Below are experts of layer 3 (counted from 0) of a mixture-of-experts language model. Rows are named router (the router's row for the expert), up (a neuron's input weights, with its number), down (a neuron's output weights, with its number) and show model dimensions 0-127. Each number is 500 + 50 x the weight over its row's rms, rounded and kept within 0 to 999. Numbers have three digits each.
After each expert's rows: a language model's description of what the expert responds to. This comes from a sample of Wikipedia text that the model never trained on.

# expert 22
router:549571524527386498562597528454552442524469483473508530596506481561479479553519600534599570533464402495381431454457494491429480573524508578564501581558539516545565449538540448513487505465546514527424488524426508479536459556456411413530462517482504447400485469416426525534462443557440486519558549520506548591526491533491492541549485429532522398473559542547468574496493538469479500513431
up3:438582512491579572432489529550474463441421507480507565525519468461478513509435428420592475529562515500410422631497554513481494424483486588557546486472548507490544478471506544548491533514459529423464424480487471579564629451472448529468466493437461418501442549577498507638425451543467489564516478477454481537528550544466530565528504539523564511426486531471511482510508525516346460510443
down3:479491615532447564431358544479531420501524505519565611525521452442448548417454467473419490471445468458491534475463505491540460463520530525478486465503550463576582523419504513540437529531434516432460568383554612466553575621466503530505504507431433484486544556588555491574486471429495474467480516474534476596473516539555473556477535528422530560497481441459450463521579476553499505510558
up4:520502480529496493519528502499537495522509496471558514577470542488526486501529587590436599493511528544440564469425662500467496474455472502489519441530514402456506586484516489452541537438515435482497613583466510440548513456445636530444566605556468546415580472529479443485541467557498401519375459475471389444476538510425524471529475487458551541465474484505489451454477515530478536604511
down4:511524578532488478493482457467459501545455501469542399503480530534516485488384514462480506506497509543501574493496411504470506411562628505530445471533565535446615543473488660555597538453520527503558495468421527438567481448459470540487476482560478586515423562538532512536520481416470572532560364549466495535380466486517505542502489525538504482440515436473522479583567492400463494457554
up5:427564471454495534592500446304535490421616466393511490556540459502402518475510506417541569417461512447494488552513537585440470570507533508496478462471497495461556468556485503460373532466612518409563451515479535507474468431508476413441557504484486542507480458438519483594521542533463548468579537556553563549459501518529434573524484528508488495516579533502549559512523489534489483484512
down5:535535434584408488438434533486549515564509569532547432616519462615472493455519461514527470528516624514509490487518526510440489527515430520545516475443474466472536531483527526525541498432498525512527487627475411441511471461482564510446505391540418508559413563602532497482504471441472524469431573571533448484441526479517497626495506537444477523587577414506455510594446531444545461554537
up6:600449510585566539499506511483628424467610394476505500440478511431488541431469518541517465439536450518451515508482519450493429620488504508517461575511458466523567500516544426549510532510438536473497474468471532463478558569497461394515467457535491511481412453563474474460482538567432378428503538569441431558519448533456448492476518419583429523578560484524452481510475517479567412533418
down6:487461538530473527454414503431518450523476555538503491456491484470520449505492505562456513453495617466599503507534558520557541564529559529587458485569587540484486544431511595458511421541468585424420443531559593474607499532502467598470433536475483517662539451512432502459584459432573530496446547493434543510434507558466477484499428545526575447448504504461569481515519442545512480430480
up7:493503517460484504552477477486364514549531577472490463601551531581572456490461565441491523451527555489485405564540427449495453491571472508535523492473517560506469420516446570555477506539545541592479493495544523427515550486477542495445520560431432497618455546516545477524563388573519595637523493489529507435498497504452520439523510515444461493531491548371492504413486393418528465533457
down7:564436540506491548436405444475465533420508493461466557576482523452524444480443417507473429476489535441458418512471610495546492532527420568437516517446525522568494577373530430469495558497480487502493503465485427419487590438427563574474572399480451525515413478499581530581516544412472505547475512464539516507474468399497483435547536528487597469423497527431439534461521449452485526554544
up8:396546499502567540449421598548502563500481465473498513511491517559437437556535459433462650540590457590475398554475539478589472487543485491494512440453566495497494540547558549406539556527490565460495446503554512485559522442465636421597433458464577549477452523541490490472564513474524462575472477495414411481457578436540485496498461496571503473569472536538563519493454513494467502504451
down8:580497493491549444489479463502542542487411478435472461575464485489481555588538448492511460551470531467470528392576490406540457480526370590459473496488464502556530523497465603556574492478494543525495535469548483426523372494471393512483449538519547486373586548548540485488491525496407551435502577435553484425537525556453493461466616523451542532459442578519500512525545490501568415501487
Word-initial pieces after spaces. First piece of a lowercase word split into pieces, often right after a space, as in e-volution, le-ngth, tra-vel, s-urpassed.

# expert 19
router:472433508491501510563486529487491518450501500457433545524527575627458486527491499475525615475523482517381495504466596458456553592414614506569546607485517403533449475532545473526483609432418532561503541463504454476474440461424545491547543519446552492474442566474428519616492482516487518540502497478559546516447440581381488524461602498449553500455543559498496537538475429470492506530479
up3:530408514558520568444527547564557443492459552516397519459539459432592507537494534527442515461544496518464386515564518462493487529479421502477429543432478481478378502459508576401496510473571452520463465532499425422444461492494529471551479508449504512401503428450501527500546502539525488519538373473374587486454533448453449444455491447458494439578541558516482597569483509561506606517493
down3:567559428519442496490506471434443542509482521519484492571572542633437537423526490499531400504503584481588469453570443472475505502500514540451584552518527518516553467481520370510556543539536581481509531476523591573529463540481451508532490480592532498512445567518471495502412566523426547503465545493544385538514437548518487515498467486552562645403538528472526446395469470477562475453438
up4:514506537594484542468514500482487501541482628489519494627439498544433576554441493453512427579425507508452569594541499563502429494462454466491486497505506546558499491537498418485555607468441574463503486498379441500511520500505483482581516615512552492483437528477468619534461476550479496515517490519535559542435484456456479564509505574467623470530540610500463470484518384487394465488533
down4:517532434490410433532521415553528552558544459553475564526472489431547377498452579429516503409508573489549553501469527511489586475542465576467410394492509506520477613505497466534480466503490492523524478411533508431560540448463507463482481525431553435411489521545524449518461549583447490464469558455470461370530488533513417632557572425453502504479472539508517556590520486479552468462466
up5:552532520503442516495521564539601504530541494432595450516496541505492470519514471552447511468304465485495556499556573471484512492470619440584562466536532446488431526564510427504469564421531384455502479519444482501516534518418418451500362484437475522458438527502504523457431466406460471534480527468528523466469552479555502425453513506456524424528457463512442492550494436612531518570509
down5:529475471492451534508426462587478512483426510562467513482466548442530595486476480490457512562584583513515619522574518553433475501459499459633441465419452507505628500466508545459562546515474602459515495529449472524457494523465497567448587441487432439537432481444544455471513512515455459575488425492524543587536442442459401522536478548520451489542552485372550440455502546540487536410455
up6:540467481462478485457568629502563532452494467567609521577467481541511530469467469535582516488553469564541476458475487499467493520493543525482495466464456531387559518440509438493581455529441429582544528427447498509482465485554361544484489484497460510564518381607414496546507512403478469449463596531583472477574513600538423487477599492440468453521461447519541480455498465513477443479420
down6:577420378585465508517540462556497467425445425543495454548556444453543460446550452455514487461535458429452514570565450529507561521474515483509486450578546461459552465486596567466473485485486589505536523442576583453429469494431576465514497540491457421506520524519527511476592475546592477524568449483470503471410474490494427530434493428572536497520438506409546444524449487508535612432605
up7:502489488497547563460552553370427502508454552524517487453522612494526404432417371525404539442513543571406430479451461457533427467590434571516541491561556498505497501562503422564441503524544555554420543479490480467499431483578503538534473441551519570433434451477543488550492525431487525453514510517439369474483591416551519501511484522556551517516533457435463493498492508452461523492535
down7:523491493524388426391563466604515473504589518594439395493500462540458417528594542545503545492524410514552430559471472543481544604487543494499474564510574535488476534512587554469564557472516532489513448482502507539503458489524516527427497448578457401536480492422543485597576533472503480473474480566517517610528457464542534521572510512537482454455446467493504551521573528342466492534521
up8:607453573529466493565471429444488457491539529509544511512492561426531467466576520579534545455476492540412466554489490520426487560498551509554538454586560558522526496545541592420513448449456425496494604504455516540486494561515545524540486477559542552479562523569470449435431576593496530546502596548474492573604573618442520432448435480452438525426513487493514459449598518512543500456445
down8:433538522485492511480529554553461499498485417452390435535420496586493511556467482481379478514562487455531530518527498549497470572517457572585486493518416407491515639475485558441511588534557516494463436564476457511446484513509522590613409527504486469560417516504510552533504469574431497553464511450542506433457504497469477505529550510371430485522562503422496488527470480534515447426637
Function words, adverbs. Conjunctions and connectives like and, to, that, which, who, plus pronoun he, and the adverb ending ly in narrative prose.

# expert 0
router:510439534452507594596532522472505469391400439458401522465452599503512473498480538500493516498514406529421409504487500483456526592520562506559596486454475478606514414439523465536474552456442452554409605372498516440485522481476420518532583517445544460490567466494471521568510520513449420483517579446545504478460443524497595523530528487460543443480522542453508493542541519484520459522401
up5:495485463532409484513607624547562458507550454543441497417439465492588524501483440494517584492467517480467576431552546474449598492503521514571464345443423498479530408565442550609489567445482521446529503462573436520534495436399489592478533525501575520456436488463508491424552490428487513482483438526464547520460523494492468565549499528477527501520471435491440615480496526514453489560526
down5:547447490544633457537460491524505597498491459499538535461578508487528592463505525524486467497533475487520436575578391518546437525529551574423540613511558524584529514465571491505444470507546472572446546554497521471447568513507438546537416446469421497546557452534520441466500384464517534437480500461581597441515488511484545481426425569536551440478435516438574429439590493511478455479474
up6:543493681484439523480552476444565549561482547469525565509499558474408553542539461583574492457518527576442510395621475544518556564544450517531580537508474558410593493476483492519561519461550497466501502515463564501503522543468472527560483512499534539405537501521563450566462570416394519548514527491524532539514512458593430542436511430414468564437441462481500496562523493507524553501441
down6:553576574512393519525509428497602572511559507494437484571394501593589415573487532534431544572443405525516496514479507446468529466534493451498543466447520502471521472411478476532476591418486465567449440537483411584502487481512430423437561519460498541554453457520437464488451510440467470460540502575508419548555519440464509439436513499478515561492493587553608553516486530479463550529428
up7:482520540476447436461416503467485470549535549500504511495515599537411511411501494575530461454528484499624490407495525502491554540481480594491529587615525507484524554463409485469508512529513515511607536448558485424533539473525506602542436586493418580551535489434548441464547482543508535550523487532549456436579451509563471460523493512441451541576540511427525472554514501651551607492511
down7:528453541587518530564451468584456506557467575472543507443519469494540500499435547484472580499469561512434455534448606553581392509466465482428550456465424527447473455508476387573490446437540393514505489543451503500474548504551592616483528522498485530413452474482521617561509565447434469521414519494618485505475556470526516565543468467501585438530473510520474496587442567481473525547510
up8:590504506532439501572586533500512472514441470530509540589503499532453477397435458592486471514476586527535546371552449545544478601468468520477517468465463467496479439539452398513503526484528622448527495517570495471551464503582481503531472422586551404504468520593507423558548559493446429486486412542463542590476474456374404473581519496507505479500461458534504502477553523495502504548580
down8:392550555440449471448440533511519568548447444562574430502472533469462425518409520404494567586474435460460409552512632463512520450469554530501475511516508401466473546518621517497474505477492485534527492524559436560470523446561495568473564572455605575440557498523505526625377532571463478482541548539447524449463459549586523531521517514462516436539471508469512516518543497520536504529490
up9:489418551556540385462579506387485430529515560507504550470436445495492555525514515460498584460483457465489530519425500410518468583503404588507553508526520581494528435540456571510497544479455432476516517513457497563529479503410440475409511518516457396443550483558514483497501429529481531542557515515551520553433478551414513541525495563573461581547479387499621556451464481557435496420441
down9:504495474544485559572377502432499419441451617506536498484539408487521584443485397496478407511501514505525488482466422545473474515513413457484502470478478510498491550487510499562543569460481465524479461463499487472605448617585600562507450489409526523470563453512514534443375539529459502466493537475441472470510503461557430438500519593496574537444458432558508476523469377567548451541440
up10:514480458513588518449461563466583533481550495473552498489508543517419539466515549449439531485454459484555504543487480547499523560442534561517516453416536496499487526518468449486481498404527522544450438453424473500489535490571543453495462585409505537446705535476497543416512501554581519453615460520532388517490451587461549531512477526473487570523460523537476389609563535533552517596530
down10:444531515505536455516579410507453391451446536546490412362449507550536554498462572597503525528569478424508496398490481516525494491635565512414456532528432547455554535487480476507547493588504436490434520443523516435489542466422522519445483443622517541558511397494504436500542526532444510490423539500499616469475510452592521502471546485445458506495482455517478483458389531509526465454513
Table cell pipes. Pipe separators inside wiki tables (census tables, track listings, election results), plus heading equals signs, semicolons and arrows.

# expert 5
router:537530489534438509513485531501411495411501495423537613534488509464413450506498534568477530462504501536514474411431573461363498490505541592457545495519539525515438469446513516484592565504442528492454554481419442483489389471519505460543594551540495501508558463461448461508535467615411428595542504458498472443407517574427541430589507542532575462498490554479476420555492499426459462552507
up6:470421504528502459531465448479521485486479531500546477534428573454472549516439468574438496503523440497439484530558459429374492488528524484441551552553453372495506418453584602468517512455467488558473513489449501452510526512494507458406433596519503431486455413423513563468440584608532400576525479423457534567411416451480521453493465565412492482489573438468491555447480538462522470464508
down6:583459546485495516528549545541408493532536446526503542512514477498488635517581624492336509544486540563651456556517470537513509464464449494542419494516536589505510523576414581502497565547475504490565533539525489583534488456571522476597473471538561566498495573484559458514464441418600488488426560503462461510562513597454464504533495529505502549470508520499474485508558541496535578449503
up7:433559492449450605491497513461553524548470474586509531573469466422475497516597519510503472433541568540528537524456532527458460503498436525543484422526518559582513486580562414509496444402508448557413543421485461487615553465510501485464435520467498447493565512575468456483554471487537534485490486481454532512531553498605577524505436413535512418534451537637473547522573409499543471375537
down7:538445452517595430390618496499506519544548461491530590422564513503444538498496507526558500487460492577421455508420481494571516492461478461572482594573491460512496438489498485480452430427425451563515529431548578487580484562505455425561528511586455449422456441477573491480523412483539503553609522570458484460552494533506569627522467442502391525524518511431480474496556485469494548493511
up8:554545540497542453537518422491584466425467521418544499520498474431549486466444463513479471451456474557545459485436487391463625446487518460472563535612440559525482454518610472536535480578548484515541384462620554468508506533518473533508532485557579566558457479524530492525453515456556557474543523481503520473435532492513518474540593608512520496467491504471465507613427529529499432490342
down8:504625486493475451518490555539544498533486556622552522392518509476559469504529522470483549535512543471481454509566448524416511559529559491423552513473455508461485551486486517512458509451447613497392512554441522527511446506640493493560579483424432439474524415432531573425485473543464573443511521561481432525535466556548485370483451450515435592503393522535565461510497567488514551505513
up9:527487491481434506444429523438432513549460428515541423383571536437505443467490502392497583469520509490520424475522469581435535598451518489400545521435588498517467575451513458555533510535476551491486515456521491453495555462334474548458485459518569503481638548509441582483572469420460474526483488492471435497516595517464514498451483556482402460501509537476473482485522482448503461579406
down9:521381441481464509513455503523437631411617404565472478511573576571560497525473506525402508472491517502441554572560541514509570529496501480465563512500497486460530464486494548510518413477512501468497464565503373519395576459458583609590476519429527507496514448505476436470503486494519429556540526486504565499554539503530522560437498482584575433512551447467542544584450485570571519466496
up10:522533491547419404559521429478406509459490460425554535470508596567528488461511513543512468459514461422574469425485445498505509505430501492488509523483506408434455454485513569513563487489530448516485401627426490488451537444483451498548509510511429423604511490576535524659511554562533459469523484571516564577431480470510543482495547492495506542476502465501454504551339447573570542524470
down10:481459444489516451487468493500410569517546496575507499420418506471569513493592493448405547517482351490595456560412532489480518529481491561474489408534517637473570403413512552505577423529496547441486452469585550525463534434539458515497447550540547521567507477489517532490432487506404561445407561465494497530534514552431565485487465509527483611538468515498558542411514474480501514456511
up11:563418499605480402402514534572523513526471471519531523429436504560451508484464521589479468562496470586502534553573569499479636524521546449467638517480481432463503436447509469558459496465472544499484535455494464575522490473436442489572462504487567446519451555511444413543499626421524482519533466449591489474501499468512494500562536493519523422536561629580431496544462543477494555520485
down11:564515485533455556554526554587523477448471552428504519591468468471556583492450473551587536556459458436405492496483446486464486534507407518504472519507534567486413493435457501498436467501431420436541443567515481524466471529438483526431522517570447483550580401570531513477569503484527492514351481546419497562521493462514473495530486503405507528503569464596507558440547466553471541664503
ar and f fragments. Word pieces within names and words, mainly ar and f, as in Longfellow, Starfighter, Qarabağ, Clarke, Marquard, federal.

# expert 3
router:501486493499448570595560521427509504396410408414409560556514557477455433607484571520519525476428406551476495492482603489480556538531509486618492515507483435518509460445542472486502614468515484523450520387491479482540486472468465488519522579421550510473505537532495538587522401537387435500555497484590541512502432495468572493586487457476513517443500515532576528527520463543461493588473
up4:468460539469480561617506457431414559549519515486523488470440440584433526482583522522453532495460506525451535374552538445471511552479414394456491515515542546514482463568489520504587543494458478514489574450464467412475467582502547443509536474496557524543415506608498453495508502475490474519498547508504506532555433501548492512484429584419534401426502467594562634522508514611537455531579
down4:522507509497526535396438474507512475468543479495519457557506471530485466574476510412437483558434403534567425521481408519557473483480479533609493540441488444463443510419588463404495573591571563484490436511486403496535473493573543555465463528518460499518504487629411548440500413469511561477474480520531539394509473379415523465415485477588545475559490537507569462530436495484467482553472
up5:498466437503490455437510570568493607413390546526561533486545536568476426515444444527438445459490499408505542547494432508460518524534589417472589518524549524453530523543497487512527534429469412605427491559447560520597514522529503470582429467470430481444446535472458480564496495490546492435531415554508427497418489596416515541435465431499448526542518536475555523520445488416408478510512
down5:454512577516494545488506533523545480454542517488429513472458373468660389498517494530547593546463460533487462483613495492462487522503445546467434431503437467545535524568418553536470489460438476397501493487493490573489559466342563561552502478471554490496517446486524510441350487503529526563424522553515505527481539520527490541498488567529560566435545521488484455409502539523450435568536
up6:505446508487490504499520441513433476493559546439540505465435501521402466532624545506514480486453525537441592471505500496526533527432424453498487499535538562499446491519539516448556547547534574399566442511445421480413475578560546490627539566467406501511549499535525526520555528475469510510495534405478513566477423519536553668506414441449433502399427492502492575548561486518494436551541
down6:463521425567615568417504543498566466508492504629484443569495481502474544498477515503403520505439528516545584541457496522501510482518450487510526504479513495499512506510562437473440504503519404561445460513565481493497514496518455579422370531464524420548559525528477477521339472535430461429484458567556513443527563418486481461467391638524487528494467485396516431472479472495432427481474
up7:575538509390589482559577463546502497521468498590486630444475521409507496546493450534551560577459410489525519489531520465507475476558500465533494536498556516583511478496503494458400494364531476522505444539519482449471480584436547502613423614562582525529507466442482493423517474496487552492554417516588497479498463439407520586476514476505456464521570436410538496509441453508465548555494
down7:510470510501570575580429515528536479458457491607525385526502507420513506508495506515425527538436413536458532508454444494483525512484458477459574499586473473498418631567511566414501536537481504538435494474515528437565473533437533590388473519501491460509419560663500396450469564516511488512510457411476514442585526444561481545538490540569502554475471433472501481449462438498492552547446
up8:624471489449506517470550528618556481467472533528495500470529471544465533546541586501416499573498408485519480511489574429437454521503532555574424519434516544570512419459513478442385554454398539582527532493533482535460383505431521421501574531476485546536577514429485542480429557533554563436577429555518555549512477512496445525574537456513488477517623411450502479521478452530493486532506
down8:541585432589572597530522440492412415432494519528513371443508458469528494501455547548423503466422539474501497494527472540528559488459502392499578462538529547455431532520488571368496592463587423472428492570603491399531509474457463553453423530462568523528506532524521542481495420560471528487524606461572568469451505513518551504490479500467545549454467451465558485448481457496511535519519
up9:497554521451491554469560565538531530468573512375440554505437522503484447471545592474552459583520560462498579530427515523431573515404455444590385538494567533546451529474509473535490462448558525404462480432580491602501465473480495494541473545441424565494528474464493496562519535534485519436480521453406459512489527490554569379478505516650477510540537524410506464530483499430486516547455
down9:445501413480524512501485435557447483507377482574522439476467534448537433531497499462517538436483449439543492589564519434566478556415527484442492454402448507458525492544467565459551526507482593598492481562428513403495545431478436460365433519432460525549551456502499440442442460549470565472536447496470567520438510484584545518521513497438537467475504591578506506499474367493535516426490
Table row starts, copulas. Pipe opening a new table row after a line break or header separator, plus verbs like was, were, are, is.

# expert 46
router:520466579447433530511568456468489394460464486499431525470443590478460504542458576551536609501450421446488491483461482460498560597454557512492508577500479507501466431492468478429494529494513451549367526419384417431549518536434464508500531549430606401502547536497441567472480421481431493523493530442614584453479496524449524538530510470506557466505495553522530480478529411514506469602490
up6:531515481559610506449453542524504590530566494641535570485539543449443456501478545433417446505513524486475437519490513498476488440436477472455378451445547481558538548495528482550393525434518549558536562457604491466508546517514520530428527636452526581435469483481450471495551460510463435498466530414380421567580490488465472609531476602495484473488452477491479433482508502511488508519470
down6:454469444563536500578524456590521506415500453496518416494441606482574520447519491493487499579511433454506448506478450602500541539517569539536582484527493492471494498552611512553530516566501426460361559510480448432571507371483452528423416394529461426558561533503530509433496496497513557382478543518555498554444434468550479552424504525496571546466505464489529559475438506517524528531540
up7:434560460524492512551508484443397577475460514466545435569500499589465461568490469489541512435484497483524585543591441540418440595543515596541491557592485458536515609467516523518555479528553551586595562525563493483548513546623471491536475512518462526423459464464557516529517503545534506589454488534453460550481455560658424542502424600490448522468509530516526460518537482460452482499532
down7:594404501480511519517565447474545489517491517476425466548505534486488458573506473576502479443405433515571488507544424397451521479378554487513617436502490578568488515527454566439500533453420474468497477429602490503533435528445500499538429488496543443446519473411542535446550403499543532578550496573474511476570579546389500474533565472408445494537528503522409530505509579506443538510510
up8:508471587553459512470587483459437489518441503517486513542441409485408517499443463477549544602487522542486492478511574461498426543495434548539543445504608421561519484550486563541469414488455342481460504504461522488471538456427483470479536495468485434457549388510523564601505509534504491543415447449475536474409437468478554426492452413430399529562479503422489533501455513571554458552539
down8:526481461531473552455464460575545530512481397530473471532515566409510410544512537461517444543571485457614544481512495531537546534441523621464517522536446462371522463467449431446535599479552523496518575535494410525476501544510491544490522515539478461447572511491572593431530478429489519459535630544483492525472561587509424533471467556535466562540469482572566455411507543419476566535423
up9:487534494466470423576512547476598499356466546498510489457475391510419569501480436539500548568488555503528460508446545519466523494488534474580485568492507527533575508383550506450449531536528570546540566457454516404526490512484525594554540518582503509560482479565499602488545585535486561586588493502512490470482463425500529586493488419524565556503542644481590432500438496492454532489505
down9:497447446486396508522455527579490530527449462564443528490436458402513439612475537508507589554496657538503482462544541476542562546512512419508469497500440455588547518449409444496508435473518516492567426497540528509405572493548564440512614538505455509489438492492502527474518444409515460524555548456428524433483506479452421493524402524447401507490564501491541522514489621559500507523556
up10:475540547488482545429607497469444531582547450449409570500529480564416383529541553537614500456564427514550543528534399509454453576498545462502558476463523519498389501581540488541486572437515457602427530497489549490492492537509494467550469440510465497504407540561471561473436495408471448493398536451471562492571559464469513499485402534441529533461564487457575420491467511484497485531447
down10:401480573454504502501501589489501503570503487466438529519470487448489461507589436399602478434575443530518453619519438474381499567497459456373585466536485489543539536470562531459431506558525483541568587465461480497443570451480497514573515529443542565435501454479529546538573454426552503448547494594499569514529535473437478508521455421426528567448529440545497507561539491514517466423533
up11:466482528475476536536525524486493485591393539488557524475383496538398520541466529485462510530465448405458508404506619473452522588506533445461439433620524450532527480515466478524576497528480442521466454509435536526418458487436598482491550501438480515452478580416473470587495541489517555472450434395541531568536462545446516578629457550529436526469434509529552463527499479439503472434533
down11:545510574495495531478472557477460494563470545472427510544459503491382521514404523476470464482498534465467587424488438467587428571369440478597553548463510512504465519500422419590545518495514620456566453521559433431540525500466511593445586474518434544530482510637469472546440487448506544478529537499442523446520493614548472475508488532526537492580524524484494510522580403471435491498533
Infobox colons, word starts. Colons after field labels in infobox lists like Series:, Years active:, plus short word-start pieces like st, b, w, gr.

# expert 41
router:404529544401479559536461572458550472457435455498493589480466490465449471564533542460499599409480407560499487424438592479478559469547563592540567520505549538521501483489462488421459536536468459553450588455538512486526526534465488470558481527436492394420520536487572543578505485493509425445497572507557516553402423471380566533534521417464571455492472540458460439515498506489453522520424
up5:457467436488537464462540428500493519419521549532601435481480526519533559500442557450565584578463483438455440510439546498532534564508446448571560479520445543489525501627394509520476574553424538459454411536643465478436473498482532419569502420490535554428495468445492467471554461486532499555444517537450563552606513534530535426551597474478609514440479469549552527491504468508495483491486
down5:530493383418519430474515519473438575477508456462541565507592450532486504507494391487505423491492477529376487442553493439460465387579491482454453528462469464485460460545491620470487400489529456399485497498542429539436552463488492489481558456520516542478554437547475421538526585507471457569511453507374518509494526490508477466489495561437441570598444449564508479588513535507443498423574
up6:615436471528587560409517549516427555540574487461469565509547443493514459529474586524545472481431485550350462499520461480565501487457472503490502556393500460526491457507469431427489489550490454438441505544532585568519579461556509495475549528507443547458402500486432538541510495584573570542567508484489445438543511463481557411461451510504541547573512495554488446502576388507590460546444
down6:445400443441499438592512511459604448492424576497464396517536590498515599447477452511497502493578465491476582545452572492454515452489586522490536490529537454536534495459488518461527527556551512507559526564526492554520501566528544495453549586476511475457563424453570444384546464496516466454501505523602588495454559617539390601496499501530513467569498487507527598461438550474446529521514
up7:441489489522497482513588486573489450527426479479424613439580551624470499522499452491564421484493510478454504498514443384498520466434598433559493556398463503505556513499434538510453587462496345405498475471532498521562439480457501560561542576496521519583488520490560493479451499592540473497496468503447503498531483476523370454499422539502552513523589412527505485475502527550471554444556
down7:461518468538466550450568397496468393520479510391420497471407609521459421470494564456458377579466558440501487483553497446471500568474492440542444474398429525486565533526447504512547558504518535465474502518490518469535395559412545564541471525561480388489496472639536514446510546513445475538497519462471453471484520493398534473501565553545511486528585461485460430502493507522578492534556
up8:439511568544472485488523523560412518465522452506539480493558482478407538525526487482545552529468480529557362442457436489463522473526460434516511525572495464507462569417532444470500565548404505544462532571526548486469491511453474413507473590499516531512600484460407429508410517482573425458556482429536496519498491366516429428557548587529498551510433567541430430562470468499387471559557
down8:478563509436445459444431575522464356497529462462483554430512424454551495488446493556516497446522562530533443539490507511625435539536505497514427499464461514472463512498331417533569441494555556550512514502440487484579512516503584520568464507495513412401542498434493390478526512537465493497555469501479438510494443488501543366439510446510565477510601484520533488482497462469417437444565
up9:504509426505520534447466543367482535431482515521544458420509495489362600421470471481549510520606521464551531473519521493419457544556497530506422467448570481560520423514463482507520454509595510545534522459555426442434435481537528502532463488448454563448461526587457607459564476527392523495533559536561458496531534511429574530497540487452457418469479538399388480492447573509497559482497
down9:547521463495455495466469423530521561487495537557479561508565507498566461464501483545513519498358483499474380546557550425556519482454568509564483492470515475551509436364441475508510525512453376493471574473513568490408437558455551537481446537505598482505573444425514467473449561511600500467491563538452460513585497558451536583443515533473491482529546459554607558404536441593491495506480
up10:467522422520398478443563471506452486546500531521497444572510571413453540449496543531522498501552500534506561499479452455492533568549529534496512450483535497595509553554482483440557500561476421626413455413501452429382463487527569508507534485372509496500521512426406549504503445580530551468475554527428512450448516500513417509401436554527481418465558519494577502514590476472493482620562
down10:479376480468472466514438473468513484453426524469606538558414405589542565525491548578568532558516505638439551505465460497522512413495547457526522483473539390522474519495528557401537477489550383501609504423538438496484508564554514469541513467558456454524532440447430529507459479407565433540485447510502603479506498461544535471467540496518417527544508523486482479494428506519564560476418
Brackets, hyphens, quotes. Opening parentheses and quotes, hyphens joining compounds like peer-to-peer and working-class, and the past-tense ending ed.

# expert 18
router:457429549498513521618502489419451434368411452488449555553511535517505466493506511532503504489435532542425479467472586471477537504482634465510512573536513508589476500529467427417546559462434523545466533464449447415470454491440443451514531461472522418413554501533456549510522442516418490517557495482616503574474428477430559472577542497399532514424538529462518466460532432432495488577463
up3:564561469453556473402481530418503438533524515419448518407502534406601529506508514453428453490431445502481442496510478538517354465512516517551409496539504496474450528539462459507525465489518524494548529476448501499629519519575535470568557505535506505427439412380523502524522385429569453535483384525434559558419480446521461475540489531490503600497512581543552472509484534432534505527492
down3:409482551469471499568556529601453500487552435517482408572449494561541432429517524589583586516559532490489472483472541472500477536529419436558600508443482445479457508490505536481517519449394465439551472537574502559506507477357547485516507462541449534640558449554501529540562583501492520480419540507511462463497448532571442554443490537466537477553475467470496557452570489531520372553511
up4:472419537478482578533540488606473569550518472453544540488524518460562527501528489462359459455469537577513422458550510488471510423411507521472503601559552506493482516547481564472517525453454529506458500421438522522594477520424469546504572369492426568474507494523463451581503427479493546490508530412466390510520421529409631497498521465516544567523507476543450560595509448467475502569550
down4:497599458554481476533502510572469562539433517513495512493539518371524490553515484547505531558482495466589487426600473549535544485474482465524482560539434536462535518494432508481519469601462402433498456547502560485389530485476498466537499619542497491560511493546461516476451540658543466502494380495558549529463518441402532565564578557500582505552471445473463524390516532463490402516467
up5:503507477546502515543436532552541552352488498529431469535457577541479503512438503574463485552497594486570494511531410471527499480554424434501597462413452491386531476482550496498567535573599565507425445454543473506479394488470571558554506483483538396529511505441520547521531485432405437561554474543471421565535526546486609511533494483516578481546537585450470510491527537548534486579513
down5:442468530491520464445460588477537403572435504526514465489581453436547535453581529542545471457522416623430469560572528516543496513502532482493459474488494521467540530399492491512473461561436447522482391565500539509493493591547572543558624530477525618512553485464491517502427473400536465424461569612527475449525542437516476497428550497462585417542474452511516534558466554572530512484482
up6:509502546563562535538474462540446490528510530534446591489523458478618486538509476553448571457475518589506535543435460404475519517443551506574486459533426520474538456491501421579524493478480397493497480324515461513505574501526527585464397504547493546491422576499531487485584496410479458483421478469504445416504490533511496575609562482607514577459458497549543556501590521497472554538510
down6:465409472524538549488481529516449542477427530504443495377498508483420498510484511537456521392516488563478501565542483486437634609445481513512479461380518539525401440419562533541568498513506537518511535528474456535506480518483489471508545472545624507575562376451439545457451601465571515511543450452495474410504497527493545465449582461493440447451479450510414488523487466524517603443538
up7:552440522515509482445451493491499528539449489407482496520403461500487469416397502438480439450467543517508498600458486441498464533486453562458477528513601577441494523545482486484626665554594518460465515504516428370543525480459402517424521542463540465489558575506511550519591478515412593522459518476468543527506495494489547548469508566472520517457535583447534600514511495502556512411509
down7:549463539546505442556398427545548510460469467570504519415439534566485520562547493503516445467515443554520488511541372455538469482562538552566509549478525476527517442565456506511535490509460495463539442397569473464438531496543537490546514576453463548477407554432525556478496439524518486522519494534580458459537629525547546490375475480525387477549435524514513570636421488469517547551592
up8:546561453480472500517433481519533482526551575455445479537548520541531474460546423467634518548471441527425528495455417471520450399428394414478543520496424462484466509479497466507525458548559509514440480504518461508572513586544495625498500444526500514491544588532546465519581456490422467455479493516513458449466530386432490493424515550542465460490524534571573410402587524610528406517497
down8:462480482502519572518530433439462519547565461477482518562487509503486539590514566501362552499552580441534524478438574519547582551472528483465444495549464420463584625497570552494465473441614469502480423536559536474530468445511552504489448497424506453507514458545443571481468602422439491499439495507397556545448473495491384520568461489472526467444479477393430458499481536421482466428508
Prepositions after nouns. Prepositions like of, in, by, from, for, at, usually right after a noun or verb, as in Speaker of, Representatives from.